Experts of a small language model.
Size: 14 layers, vocabulary 16384, 33.9M parameters.
Experts: 16 experts in each of 14 layers, 240 GELU neurons an expert, a sigmoid router.
Training: 242M tokens, 3687 steps.
Below are experts of layer 10 (counted from 0) of a mixture-of-experts language model. Rows are named up (a neuron's input weights, with its number) and show model dimensions 0-255. Each number is 500 + 50 x the weight over its row's rms, rounded and kept within 0 to 999. Numbers have three digits each.
Before each expert's rows: a language model's description of what the expert responds to; "mostly gets" lists some tokens that are sent to it at least half of the time. This comes from a sample of Wikipedia text that the model never trained on.

# expert 7
Description: Digits and number pieces in dates, scores, statistics and model numbers, plus line breaks ending table rows and lists.
mostly gets: "5", "21", "6", "8", "7", "4"
up0:460549472578423357533530516495519522448562507560493483526506478479557544488449512527539596520500559565477473487498521512528510413469491586543550430372484494492506512531406522581487539478492467461466428533490403531410520512548527410491417522548514594464489470535483447536372459459453515497543470506509565480469560536566555489479464541560490512475389526464544503571521539576506533548458450567438449483482560518539515423496474504553479494563492622506536548487577558404537494565448542490442400544550446425429492418485541526536559560546447484446491433466465521463439492514483435550514441566511527424467557458582449428592566517509463523554523474409558479492478465466593489409473489495379472492549546450492517582574470507428500521513543595474614541480410403432455496554466473
up1:369473507467516473582473448543446518509476442462528471518489518501482495424492452516561628539521485509550560538480528538524553511471497502460531483433507443457458462555550515503518458494478577466484521576506414525455510419547524476523502570509577507500407393516438491472482552473569422543549511542531436532502441611518473428549485504534440489552479499480408576528491383428488518527453503433538408608485448490489537506511513547517559528528442649498510510542595474565369469597463502505452527463532465585485469535540445477519515572615507586451486515574475485435520501505445528574523407512517497590381411475436445468521537601449488445447434516487418427536491448487492444493500499483523521484533447519533560516527573465526419476499413457604520564436562486561547646492498504
up2:441429532495479564471514481549396539570542551518494453556576582494588525482504471511469415518478478476532538518597509541553445521516549576485498496586546486503518511411463404533482563539478466471565532470540491396530497475421470463579448464536538447539465434501572490540574496568423551506450503503472573446451399428461467449453550576432512499506525532512476540529520513494499490482478524514554477460499511590597432596489553580599451531525553473411391448509443384503437513548499462455503495528490559569425570577402453434421447487459482474538482465522458439558546445584505506414531531540500426535445582428600502556478492501436555443580440491552443511560466612476513519452484476518532526537474540487485499456457521472397569495497377510545528502521442600443582548551558479
up3:534452492604482506495513497552530539530541527511565568466509529504480483440497515564525489516560438569508545555434540531510603516518534480569551488455504513521501517513437539471552469370465502490447461535463560443504545474456565472426539486444409497544492527503527549467456513442460502462583450473539539486502491453517601528574403460621467523599486514391440494571507577527443559441497419524550441518574522417423475442522518563511509523581473464474458518464583494554576462480506469460449433571551527437394508495540527473569497521405609413533502525472465531456483522560412437487437391433489483506515587543470441562441402471385615485526491503460501555508398457495417477590510530476519444493547500507438426417419559511445537440475573450584448534512585451549512441498515458
up4:484431444565516466549550436458494584531475494486488577499553566577595457564507500479514535471497480486577477391528472461482478525504500597514485557459551432493516489485522602486527427506479457538476487409491474506421541503504514467460440564511478494414392526479516617542421466326490505507502447481447465433581553510498515454578402508522538420531441454473443513508519545470609508390446421433522472480526569471436494539542518593464513540446511462517499467594552549511542581470560534497527536406500485431523527529521482538403558497542552526521548525522452380509462485533538441490544540603545498449478398449552515483590469523567528435553480399512408535445578455486514502529480515441518401496537494501511513597434534500517530591520567533444400511468528456499565473452593449
up5:514459514548468567523678543454474504415430439468442573417500514558491564492430481449554449457592416597610483553487492547459532578461525498427581458431546516466469576456526492526530515566521480504392482559542418540487530503547405468573448516486553535366533428517395513526522522526467560443589518500419508499540419492559526535588573471498468447538460498470438438454594583521497462546538526366550490513485565472531527464453516433515467440503505514475502541464464487509419554513526530487477413399430532499553549552543537437412438529593454449578499466510497426508473483490470509489450515488509491480465515407460536396510485497473522527537485438559466459489511534457528457541482541610517478542483478516482537513463528444513555626454381465459561464532541515519565547513500550
up6:548377545558474513528500393494453501503482473425413496478536561518493556478397490524542500499495480551500509466430525539497560609442487419514505567439524498457546495573516461468480526543499544486499496548492522487551465496539510488489497458461413421501565451431485504435482413501502523487505544510469552424439497515420599411506488489508513512519508567435606448468524537544537490451518490448497509420408425565428500520489474533443536531480412586465517411482449461561469542504492544484500644481545577552478499526524545560516536477470632533469480449589567493474552456539477544492455370457521432464552531469511559567447456443523503533510485477462500443527473466546574535492485431554565478455516462475566403558526516553702425550612407522551474580550487562504455575393543451
up7:511420569545454498488626509575487553383519499537413513514525543508411442499523445464571548507460457388579553588559460477434528494471452441534509523569441480465463523469548473485536492548430471495492516522462462489555526370538477551515503502446522529529478545419441493555414604490479481469463521445498408493522563448539531492545550448569491422602543533589538533522570534534504448478555465479520475456441486489465451423537445556517397460531467482643446563469497473424554453520518529586439450484434482551490559594534620431565495523540527553414488548581536483441470535430517556499442576432542542471512438448534486504501508433572480475456521552594475490421439478452519494489429553491544429452495431468443495546537476480537501487605452442524504531479496588597438523409482494

# expert 5
Description: First names and name fragments of people and places, such as John, Jeremy, Bobby, and inner pieces of surnames and town names.
mostly gets: " John", " Paul", " Robert", " William", " George", " David"
up0:484587546549388511526455518562503531458423494544417448552495484539535485517454488547444535481632514517480550564513474576550515478565504499576578567525516524427460408517491473398545563472471584518418528536516454459537398478521401570523578472456556498499446519523524519529510428476474465476541634506481444426519454406561541556515482510493516598527543529563517390521459537455497584541441553511424401480504623445426463529493549516519463480466534454431462463444505469439479571467487482481474541532443477427511495482512529543582515479537444497472432628550461553449494561453506451510454522528451484518504516453461472529426571469571538491517492510626395529489452413488557454529511471541414443556472556401470499512407544511567489470451446523525435524485509607605511411488535460
up1:453482565510480522481507451464449452588486478478493444523488500602512498534570402474476463472493431456588437510503564422523599491405533530513612520537480520498432597424495527431541444492484513580548483557478460520474469429554533352567570529536458477503543469523455502519507511443548514473554485470499534537453579446462467559508392546547428427529552510548615493482488509418487609618471503533511476548432546487453451527517519531538500487580513417529483520446586539572498474534458484550555513565431462532424533492407482516522492468543506455574498502536506516547510511469445542522422463385495626509486458547530485483388503501448544395494442618543488501461570472457494579488446493493498471430556542520552487568480589484567449460463463453526487564353552545483565479568451570
up2:546417496556576517512517501526521514540571427431527509463474505495524468488505562538529495536486513497502541508500465457434476512513544538481485367494441482525516521541497472495614520488473500550567380505464440544445529523573509438483442542520478445500518408501477570423447463408532490478530537552533519477512483577497439521456399504569421444439401434432486520496562515483464493547562459411537545500494494493369476556594407466473536539530550537491454540455387513520550551526537443459445528590449513489517597501440489549508491578441548467537637546412489497532498465450478456558538491488526424518467584528460550485490553564453489505405479555468500548487468488511547505471473483383464564485590605468582505523543669548546455474548454456570602417570391464521404464494494540
up3:521470460491476526410391521522503508500601512395418438543452475421503541553486463518531353515533506352417547434524467642481494564465533556467492513516488472496544480515429519505499582470478474434458428460601576592463602513523480531526458531459465525479439469505475510483549470525479357444479489450508534518516457480494562391553528473475528526465513575641380515471537489566427514457477514481506429453532447498574521534527504506450565480506518529537562479578464495489522511478485511497446528514489464480375525539562478488477463496507463432605420454508622442581554444542494554532466486500491523585493503590474512566446480508583579494557436546423488420487481579555540524590540585479514546583466499531547522465447475548490555587526441491515520578526440484505509503465520442
up4:537507469509539525515436504466446518505478493443500496486556496588516482453510359422365427471471462400551432517545573560466491545439480556447586445510501499507507426473347507430512394537442474507508484526482494534594524472429527487561551428492536483445435521559537483528478420567583541436465502493588511487454409534527433619576485536536559434550425456437520470458546509479540556412515501461598518497521480481489624565370484495495519502477619473442447443507496445478510480529537462402508617439539511556534455529540508585556468440549553511488498496438551493486487466581464406531385460509439476450499575476528520528500535497539465583565549502516500514412522482526527628466523526497526509479541544490547517561548509524583496554497458565522537423445438505484496497533430491
up5:457450430537516488493449434470499409528442566508532377491523510492571554508415471434501567453518508533519575502455545474488469561505552545485556521524496454600546511585477568440535534490370483530534476417491426487492460483471473537544596548462541532480471480484519502515551497372394494416472478548528512492603394494515589495608477483553583401439443546556452537539544457508450478526418483551446500455438531468494482398500545525459441516584511571492502446500451543573609504504490453391468522512459420498454455500499518403481447404500519496509517488501524490464535495490537422607552447543584521460579506595472561509510581524474522419470511516419500462574473472545417523436531462482561529466537502490623478495516509508613554453439546511463519576493580436526476578446573474
up6:565486554442510608492532485462461464467559524453510405509511576467486491565540471447499487446487520555511492466490345509477589488495424559471487549492448473443534473503478520520509443412459507478514558519452454406506431432493495457485509438584564553512511507544501526526504447466557521418477526547460432553467435446447574423602498511444392528533476490468498528443427526532577522542498453515578530489521561499482497498565479568525479516491489560524512526477426579576527554435542468435466610452397416485540556412491468378535622488468526568494503433547511510500407529489506548502399364547582472461470523502521549646505539561469523576524465514543574523551497446557474540504535463532513539478570455515610494485362449511502466473457552490584616473507550470521494517462407512
up7:527568554555481533411530552463426520491505495444431458530503491512577439553502479505474437526488539567507559464610512457508607515507486465532576581476538519534449468454517500525513598531375410560451493542464458483504481511445493485424548513500556407517480551497568469491453509446515499506460480535590399542394565481449399555506465573415535580603482509549549570490467573545454513360517413531504387478480482464479506514611427586576552533439485391474543387499586439546621504456566459528534433521478489510484590439522482516480472542538521490545418490519520486516492483531514463415491434522427509460431541502464513521417474512557531437561435541472477435528532509476530614458464452476496482519507483481443476553480588526550464492628495422513505515508452504529510553451592503

# expert 6
Description: Prepositions like in, of, on, at, during, until, especially in census percentages, dates and places, such as 26.7% of.
mostly gets: " in", "In", " during", " In", "°N", " on"
up0:506588533482460502443511439510446448478503482547510518507550452469549432459488549442567500458406564526448502524467526467470480465522555584472494496540551560578499541439528405466497448534527546537535493499566389468538459446551478393483474485514460530524454559510504544466489402443436457438430555507532472420573500509507502507580503470502442561571443465555540540512442527513462520509483514521528560562531548512432517562452542514569497420516486592467428554521571538510524460467453602610528548521500539564447493437514452517518457606495517471437495484518509343541531478489572544575494528464611414446488494392471494458359501541543483443552501503465526571514493484569441535503571517424491500508601492500532539490544415444468346558584508547513498554364450560607484479490410444
up1:509479496541494479459584500544493454429455525524470419525465496567501419434392495515610492551580532514525540527523515507487507491568517489505559533504534492461449536442546495529432467442497443451442522523576566509549492558471505564451536415592506424499468448537519467486510511474387570468557411423548593418503543390454455406515466515467526513459476578502469483476478560512513502475476472605477525600442602575549620453547627575485468452415497491527418449608411598518487466542535465535444500517518505446426592542482519445467456509485491573497491457526545461474524510512514471517456452462541484422468548464542538449492394548458555499520479535461480665600550516521459464539380523526519577377566518420458525526590532482474462518526487459544463463523512506485482579468501454
up2:531479468433501522469558526546505544413442516518406462574530509525531506501471476558523474431500582532448540546455461506497487465457431551443442532406456501523560548417555555576557479476532502572572579514548551537391509475433531472619594410458410535589528489532486485485503499436556581533570504521607491540443537431533550510496538456523513513520424536434430546549569459479433497554559514494434519579484464420470578494458505496556491522550460570455545504550473561547519459468576415385555505478515520445522474498455516540399461501559416626472512470420556503566495561523467550415429448554460533491452507511515470474486644535426540474605466487540490438417491524448503442436470572580441503464508536490506485579428463529466506435527446507511474507534416488522453414479402446
up3:578555477450502430514517608487525504468519519548687437475517520544465568493502441458418572444468472505498544531532550558455508508597465501493550460546532487497510496441513575447505395467461433503512513442500525474483422462455421487470503465520450495392496588582451435472417541564559550543487465514519557537517490625557464529503463476511477574509522500402454415530553485554537491505520605460586528464519469551514550478528551510453511483490559499373481455518507518448487435497385599483522574357459537546447535515506571512481465515489491463599410539467461458523608535462610408468472488506543522428498495540513462441492602581479473529569514480457521506436434419468518439477589496523557518467551431477553431512467506516537438509438556519556527547429445491460536396474441486
up4:502561454574536496561486456550476525418461536441535513551525590491416493512469454542464536456578487439507587531506466451531469536432585611409551454504565450525492565503463504377486519499512511523412481476647544447414435559490411481623401515547562479583533564530559553514481479440477502465400487503599517534545626509541453420452456521470597494487512476463507499467505530468499473558466565573538520589555441442437556487507436603517613579537559453505536522539537506494509494475472476576526479504493482492469406439463486457462478483520570507562449482454502468493607542515486482379478487562491473441570441531564454532502489500589367466464459455462543484475398420490510398456466472540394553492572437511537521535482505496492489558479508558466468522521470504553521492453496517
up5:400530572414482434485415495399495451487396417516524540501515508428534454576441606470505450471471512520509553532475532483510498627475571490495487515421485562452567438519562604520448484538451445564499559408480467483556551471436422528414483452494576527497558510512526643440529479554487459540456558588492546482434474497500395502469494503384456530540575517509529484569417469560542488500469502524455527488574572514493515508457435448476469587468571521539525537482426412521518487531515579481492604500422479462498496488485504541470552525541537493491419527511516530496471475411480564561557468455542464536505477524623502508564549448551526570531598535432407567522534374505557460539460518569506536540533467533571552441408591478431442447421461509499440524530476507485553520451448572
up6:483478602530401540526498439539478444498490520536489452447478543539605579567428521556493583485517471573431498595466500471551478574479452454489458530579466510501499487471498550396537385412499503450603525457472441509534515499536420534482545482463438587457429544500468557563506505470461600576527474537445560476523467592487532563510410519470407523461559531503529466435526480432515508462550500433545472494450459534506463657499538512449465489513572429573563504431483504530466487561470514435485535458483413570473485462472563459486468536501538506442541468568437572529431525522538532436558396471537425596482374463520529572484395462501490570498541531502384496438570460425489502549482527437457454548515514538598564480566472473478433484542546498560557379488530486534528529602477494
up7:494470511557495461552470505561555464566500424491472469562526524541564543524601508543473552511531454551457517465492521545487517527543652504507507517374573514465539375499472524480462483522451498500440474467598470495605507468440414539494518495585572513519504487444465559428521484458474400518500495508504519626552493564421541563577416530537490413513586515566529507531544476455482517488426387534474456461514579371486469583457483527550508554445423516532526476526505452454552581511430464469391495461549464486444527567477447486500499516462479584363378460445556523553518475482554476402535539545513551565434493483395577573441485497538441627516574532504516491506515452526464516536521514531550512508451479494447378487415574495490544555484476493474442424407548497525518489472488456

# expert 15
Description: Bare space, opening parenthesis, dash, minus or plus sign just before a number, common in dates, score tables and ranges.
mostly gets: "–", " (", " ", " −", "/", " $"
up0:563546399452477502414412433400567526597538505531404544476502563555509412405466593519459541400442457485451550459438435511545450620508531552565499476536432525484486410500563523537497483497456514551480386542495485518518411483514526475530524497424560473488697523550540572532551472531410521505563559562503556490507436416503545509455481474586545507520481522561558435473552470525456539415551532506511448528386486376522453495529562440489442502560486548509483499527514607471536505503513515496508529504501518555473566542555457480521544447528508444549431615502525482461609497515512538482484492491462501584447498456488433495487506430454531487526505552498529444531496460441513459472574396433496535592460400514461468430505506473511557546508422498546555513445457425602514421513487526
up1:600524462511463578511481498465474526540574539474434495503439482518495453600513507538432445515480424551494527556550531497443551541498506468397535497438520451512510522472509538469440599475446532506490523537589535481524558641478524479406430446576596576437483537509427572439513514558578526451470400496628534542461548505468455514491397576450448434488530529473425476475371510543450524448460487488508506484500477503485523539494543473517632562523540540567500506613450520484517465500543419462424531530478547441670548529565554392516516413487520559474533470505521466443510482478506451526450448471464509545447477536524561536493407645388421578485495474535499517522529401487501494535473489465470473467509525454456456479541531485568466462583501427517529469504481504501554479535354445
up2:501588508516572577516581434571529575466572602481444492555426535506522500515469465510514545384539549541425565450485464477538536531434506480505457491444492438560528482528572474585487444525460541493512522636477464431445515426440463499492502412377573490500505468508513465520485478573440471563483626555541467572469454586482432510471500541495520504531510498496532414588528547531465460505497569494469483575534471528445471473443523477539524536414454529441564394456588497603483441549543432412398493588449546530460490490508495522520465478403582509459499474462473531469495581586495644489511438588559488517443414473500486442453509485537502381397492526560541462543513510519523480511453514468488507515436483385520511466579516438534544538437440498569458542497530469480588437558434450
up3:422539514560486438512561503445492482540480599528499555454540498608492490520495476456572457468522515509542508440417432550386494468500491502459486372480400578495551538466548503481433510490494463434533453649442420539488468550401586515498461522558530550522528529490510540509407457487533514561597552485469417518500447485452420449475469479482464550575554639451474515589481500495528475508471588550540458552444474498521520493544512549469521419526536466452495435480546507530426449515560519444496544484596502504500471573459498593475539479539592439563498488513494447473550542507464477452534524472439494469495549506566372499510538555504492564637431591552480558471398560409556541613499448503546564386462480529455441467485430528492495445463447447531474561450493448379482550480513545
up4:533473472440469577539422464445486506490511496529474540471590574492461555494429479489452576512515594525529571463450558473489429472481554414503469585452614455414522535424478478485485428445465494541483446504504499443455474568521588446526473420473555408495425396472513456531458456444504542528537534519462532450511533406470492493436570524493434544490466576653499509503500518587449506420436556576460475526483482520452477536568533420437464582630524531495547624525624506477487502450517520514435518490584462423516433550454618620505465565547451511528467447488476498444490477587516550533512505492475442501457506434532518448539443498463421534481545518567524489496496474457496509434562508474415538540398468571521641553486636441480493548539513459470521526522456552562481477476459484
up5:489536448565469533544549526559483488456491531534468551466578430503497505534521510527435467509546480487420484460535474563486522477471495490462454577731419442532555510562379448446554479537485479403528509528487354450615484433518458468451554498474480466487510497512479378527486533541552551529559464552502520457573413483470475508471558519426413416506421470462502537443531544449497516514445486554461522508460570572467518466435487489475541522473499507432564432544532574546609494539549490534404492518543477579481476460522492578345494510464507566487552589447556482446427563435518494503552494574383514424475454447538474542473448507520492505395494499573576521483460524487393463515537480555435570556579360461565505484545512536499545478503522470466498536497509475509459532506543561
up6:497503445421491469489418473476543469454602487501480362574505406523512485442490530408578583432460467498538478472432539483529550583434470476480513476551463513497511554496492609541458498480481490565488450523565420490553460493447491417494594538518508474422620498506494562558530373477518468534534537571497529563486423474433491496552546489525447456509537526510488531485544555535432318558491517440472485409548498509564525461495557504510484539492463557471490503466501470587506563528486496583425515478555478479559515486507459498491466489480525498518492467569582423555515530504581511444516443484480496446572552527496589452584545542516446549444449620490597412591589464524601439483474512534505574548461575509466418502570460460497508433539441531423459518453416375425498509423578470
up7:536478484397477545548549547434473558586448450593460474490538458502612444523529524566489493474478488515510573458431528476452473494515337452465428518504536516532475465482520520507539525475506489594586465477593435561461443486569436527529484483467398534437484435439537457466440448479525451520552516586474604529436476448483509502597421532473483605516444458497429466508518553475495470560557406481502421541538530428425489447449378514478433515584588435533507527501470562457541502485535605406550433511578527437584448441529506503545474431565550508587469497553572486510445489529423457523389522512432514598499506547564533584547427568552510484496491598447489541500475514463506503478521447538488545475522528522458540497531511474508492529494409587614474479484550514470479569430537399

# expert 3
Description: Articles, demonstratives and possessives opening a noun phrase, such as the, a, this, its, their, same, plus adjective endings like hormonal.
mostly gets: " The", " this", "The", " its", " This", " same"
up5:622493526509513429528532531489490536478477567448581402521500463492474414514439512502459461507473544406507520538521513533444477571494620543452513395496471473591493463531473505510449549486610482501462471424477445552442498498516592477531531524477424443481531510506497443533510487435491407554404503445509437556516572459428579461508548467505498557528528535500659436508433552529542397546462532462489538507409488481587482515532432541529474519499573438526481489499472545461428570477476441490558507536515522485495559484496503465505434390576518569549464511567534541490430516469537519511540506482543479467491541550425537464453441432525482456590594482534482561536540463492428543454515518461330547504636436612576582556505423410538486417478552512579470485540414478474570583526468472
up6:508523447456527494492419431543525510530484450464551519493461612507496466539460529505542414469505577495495495567533519539519540545513481482522430610559484463534510515418524481507499492398537590532473487477566464502544508512428506424608529356465562520497518493487611509412513474376553488441579458434430575407556507543460567526499473519492522500511567427457407485531586508514529403373465532449459532513475506412522449561387634466507433468481473524488465407521400454576554522507492586598518528560423494434470556550605540441410525531507500559489447584466446494489524546479510526443512492528499552536430471488403476467463565478431501520555484542456525485512600518512507555499500452438475523617499523574463517502477491562458501495561570394460548576491458472470510474468470512
up7:500573512469470547533497520434430528489442446462511542483457445507424451505524528544356494483491563463535487527573606465506436441540432506435434554516503540449409478436569474329487460451498574520413412559574585516391486577436421442552533469468479499479528571519552531488523559499468536532458509517521516505508521489433593489488481460547449455556495521492552450502516565542528555461533557571484408443516462580507519505456468432497544455521501544512442532629410532536451528508478470512507585594488541470462495488412589437445502491520448572562516430555504429447477530408472452459458460521500560548615547523503570514563548498472543543413451548479526490540448551468508592469542493466499439547503431448512459446457431563450507514507414624529471530426565560561498560459543553
up8:506557524489464492413502478461373423452447393423552492602559498531525482547553581535553534620407573491579465480547538516488458473541506512491539508499439524466511473469484496441582403506460517494486437404589576540481477516487413532465465407460460449564403469530478518302605490462491526516445572434503447449471494478474546543588433466526475475498468485500593486517488562484526528418561551500501543483516496544497566456546525519502529514511507476477531524504481515410479521466507502483479499491515580451492495460537467427464503472588549510508523484556546553476525570527425423566564577462480458447526525505502421388501512474563562589504485555566508417524514399526440588512477448559521487491434597554512491545509508586406461450535425472636433516502467514534585574477491463
up9:492459438471611597538607497477525504520461530546510465440477551505494502477541454514448526481547579549436483541537476489485570445551512499456571504442586553485426470532557541484478461423519505541410526456563413570612442493528436452514518499505488514408495497481503468463485474527481528519458459523467382393558488467489489490459432505524501515552413507616416507491565568521566501457543466397491440456510603429477479401453549531471523513544541564446470558459518484590561499519492557395475503509539331536479484390437429544552522485525556472585496474520538490527500452504454473497572610563513536409411533459577485511512593513536549564502492550547551405580528431564422589460563493472553563483479480480502480467524595547484477433539462445517540534469508445424434445480503551
up10:531467537522478375566569516476532520510474562462432515479554498536528518548462488570475543457525538485569438544404477443514552480456471559488404521502503412583461485515543402573466424530525486502423446527612506487546508531533472463484574500509549494489427485551533440496519541487502475473605572415487575502579475477495492664510541518458495481503509527461518582477490452520458517479495503521392536517541444458460582467446457588438480447559529459435537496588482555583533500394499549504337534507501516369535464507513527449495494426572492547578566514537426430486475513461561469511518576448524460488481530481518479532545559541486540472526525479397401493523444510391447483552549528536570455476473424554440569489506462624483496448526471452483598556476392497445487432392480520
up11:502480533614530522519650521465508626560449403444493523505524498477515441455499487441461485448505487524502508472643408441552511561595585598515571540457502529482452544472492441523577487471429504422528516442531552522536502481502472547467570512581516510495379504432524560536522487520452542601570501439415433504516501507506421385430536484471456501473433519533434524553561558440457629509433511475515526489527546460499518523470427552493491517561436462456479477455545578490507494475505462507481461489465515437461516553441394553544485493520517526500466518448495491497538525555522554463589536498512547563466412440411507524488446416452457470491449517548525468595475553485471494369502538500492627483537472535395395495476495550405448454582484551552536603419459473512575444517528528
up12:387545472388542508461507557565553511504450471547564535443540545549563487526473499485494496505559498536441495439477470444495481528448600383516500532506488519510433550525462455490464504446448585496406505534501536498425512515557567439563514499497516437399589524429616452440482461513550544516477530600467451481448562502425598518522547473498487493443508540536496386509513513466501509501505385455400431522604551515426489527582508520515518536621545529467549423527486563533452543485495364530389416597503476565499505544465512537484514411484551519426523523524572558486578447474520519548495543428462443433476489588478461498604515526498457455532421558521530474479613501396513508449524433497510540486548417457535461542507493522572406479480505488480498471564567394551583535479560473

# expert 1
Description: Last piece of a word split into tokens, often plural or derivational endings like -ers, -ations, -ness, -ville, as in believers, authorities, Martinsville.
mostly gets: "ets", "ers", "ley", "ler", "ness", "els"
up0:481523542448501533557412530459563497507514397476535501385490457460453556536495463526467591442603563518445551433491538452512507578520583562531521515490589463532557537453575500536468488514492434554452496564512418496512464448463488480448459470535586544506513495439507523470538493440537461420591545651535558599459527537561435583527518437470462501448563505530500512622559489358506389465493417506484451583602478517408453489518550476513553549552435501386487531466493488535456601532493551542496593506435417486411488520437472515486485549538538515509606464474434521515477471435509442507457430508545460489460516530515408518503500528427451510529535494429504471506430476508492521535527428379512524552488557505579525549570578491505477469414435453522571415498540451509507506419481584
up1:444467599485471484492531523553512389493499438468540520515391560515543436461481452450425509525531551406430565462474614405450550521579451489441545531530572607513494412534529428509488447504454540464441487594452458594493509446502511503469515497539525524469435552491545464488519510539394466501501572502408541447480617424555507572503472473581494511431431436545512456568500528463593443540503423475519490523565492472461444462516494519498388510618558461523554515515407464501511504540404398561527547579495521436507464573481482473515509426379519470519355541490460448591557450533504525479465541513397588560575539484500467440525539568509572478537508561573479451538504537515531521485483463490509572539419467491450603492465512471513432540513567516526483518592524454518509524425531466
up2:552537601557504553519564446525497375531431469498483478628509572562556489543523479503473554543493490540603478539539514404484500409517519526482472546419513446479531448530533481584571535368383567482514513487504452576480480552518435501474422475475516507557468470410446363468554572518532464516522482496542516427513538474444474504515515522518540556540477539620554436447535369471486465483542519459479454509568459567463573475435480484491470512540525445460442429543451547618494533503497492602503496481516449593538502584488472469590516485542589478556468517570443541468485532507461518397528459406503503520443435503483523439532515580541471455537605543450500488492445457484463532452440505413609489407503453493420541551448409482530407552518523506471490516491452456476434436517570581
up3:476491506511465474578448514561439564549517492534548522534444468526543504481574561472511570509524524529516561566472575484491561482459448487455548490472491498454473540375537469431501468546450573414544495505432538439586467412490520465507629481454459341427505486434501535552487497511592510519462433466522539567436562439485496464442468476510519523578425519593505355505480660488551492497448537589458493550469513509476512450483454529453424551532502469571524487504602439482503478411487507518529495478579514539475434516434409610522541485472489529494438356552574540542543432457485470487532493491469575542453504506543494467480542479458500491437550624501597509484652522539423461568546467494457436474456422468478463540525465501436425423452487550503562484566512433498515580522502486
up4:502484574568497480536436555482416520541504583431530522596483470429454555582463489620503436558532469489523514362509548541486520555554536436561568602558454495508579501479516496469538523392479490530464554488520591585410495573567513433534533619418511488562533459461495497443534563538572433482433438480485454494616519504418498596490506434484467512547477482533486450430510518517431505574481481445488429472481526485535521498490574484477504568509475566533557524521549447515433460441484465603449477580482509525463540393442511457392504506545536454447423513413525481584520584519414430474592421529538450491520455440562465543534614394524526528496444513439434447597438486449392446513523498489539444540498550491414447515512494509494520546471459458461461516524469483552456497524509542
up5:462460489491537495663510466504511481535467404504514459542478511485514473508462523578487542506499503619364593540473491552456440462451516454455517501476403460479510433520486503450522490507511608515456480503543462569486570559449386501514412419451473517563538469528561505460423519450521444406540451438473539458485438510573495519505539522515550488529520517567472397539450497517553448550623487467522435497472475482535531446585428526402474569589531534534557434479648519526533490523428563397535523505534448561514528533543543447445495477521502500543489516556510605494528554476528466460477459522416600412436459599553474598479477494459541507505490445409507450539458488625549409442475498486581562388468580552503451517533433542480578466483516493449505501510487489543538433499477411
up6:566518423483492540598471468529473471508482529608529509475554378484505501510546414499418519586483441438543476566502503535403589476419582576558578482507512506505503540529558524483520535447408546547531448457560510467513487568570561539525540497455469435519555538482603579419439488406505448488517514538485484450508515459404478544525495460525463518575486555512368574473516519566528449396527468537420509502451514566532536419512460467521531545528558450430469476589429457476454610438518509489449480478513482526550514445510539586493507506504482481595547465506503474362501405520465536431498416493448462544539492507529513442454493484521580393477501479478491525478514525406469544574444601443495570564554513463611525599520455480509536514586394521456458470541468501423492520598413470
up7:485471508401441480599439570491444442505517575482514456523457514598441509606585385562471565449401507396562501616471513453514444463582442426423479515541560492442539549577499540526515507431478538474449580446465541586455561488489543573541554515459529460451503412416492538493434424450514603527468529532471432462467447571461541572492412517577477497504446521522532441507417534472415459508509536489526540530555463479515516519518659533357456454487410556459447481486490453539472470426551496472449491573529402534510533468443550464531496498587509527564547509529538486502496562502514610503535506436516453562481544525517489503570478455444536507458460538511530443500466516556334516501476517510456407451494474523511520490511507545539471528451453487554605552477497484520520522545590455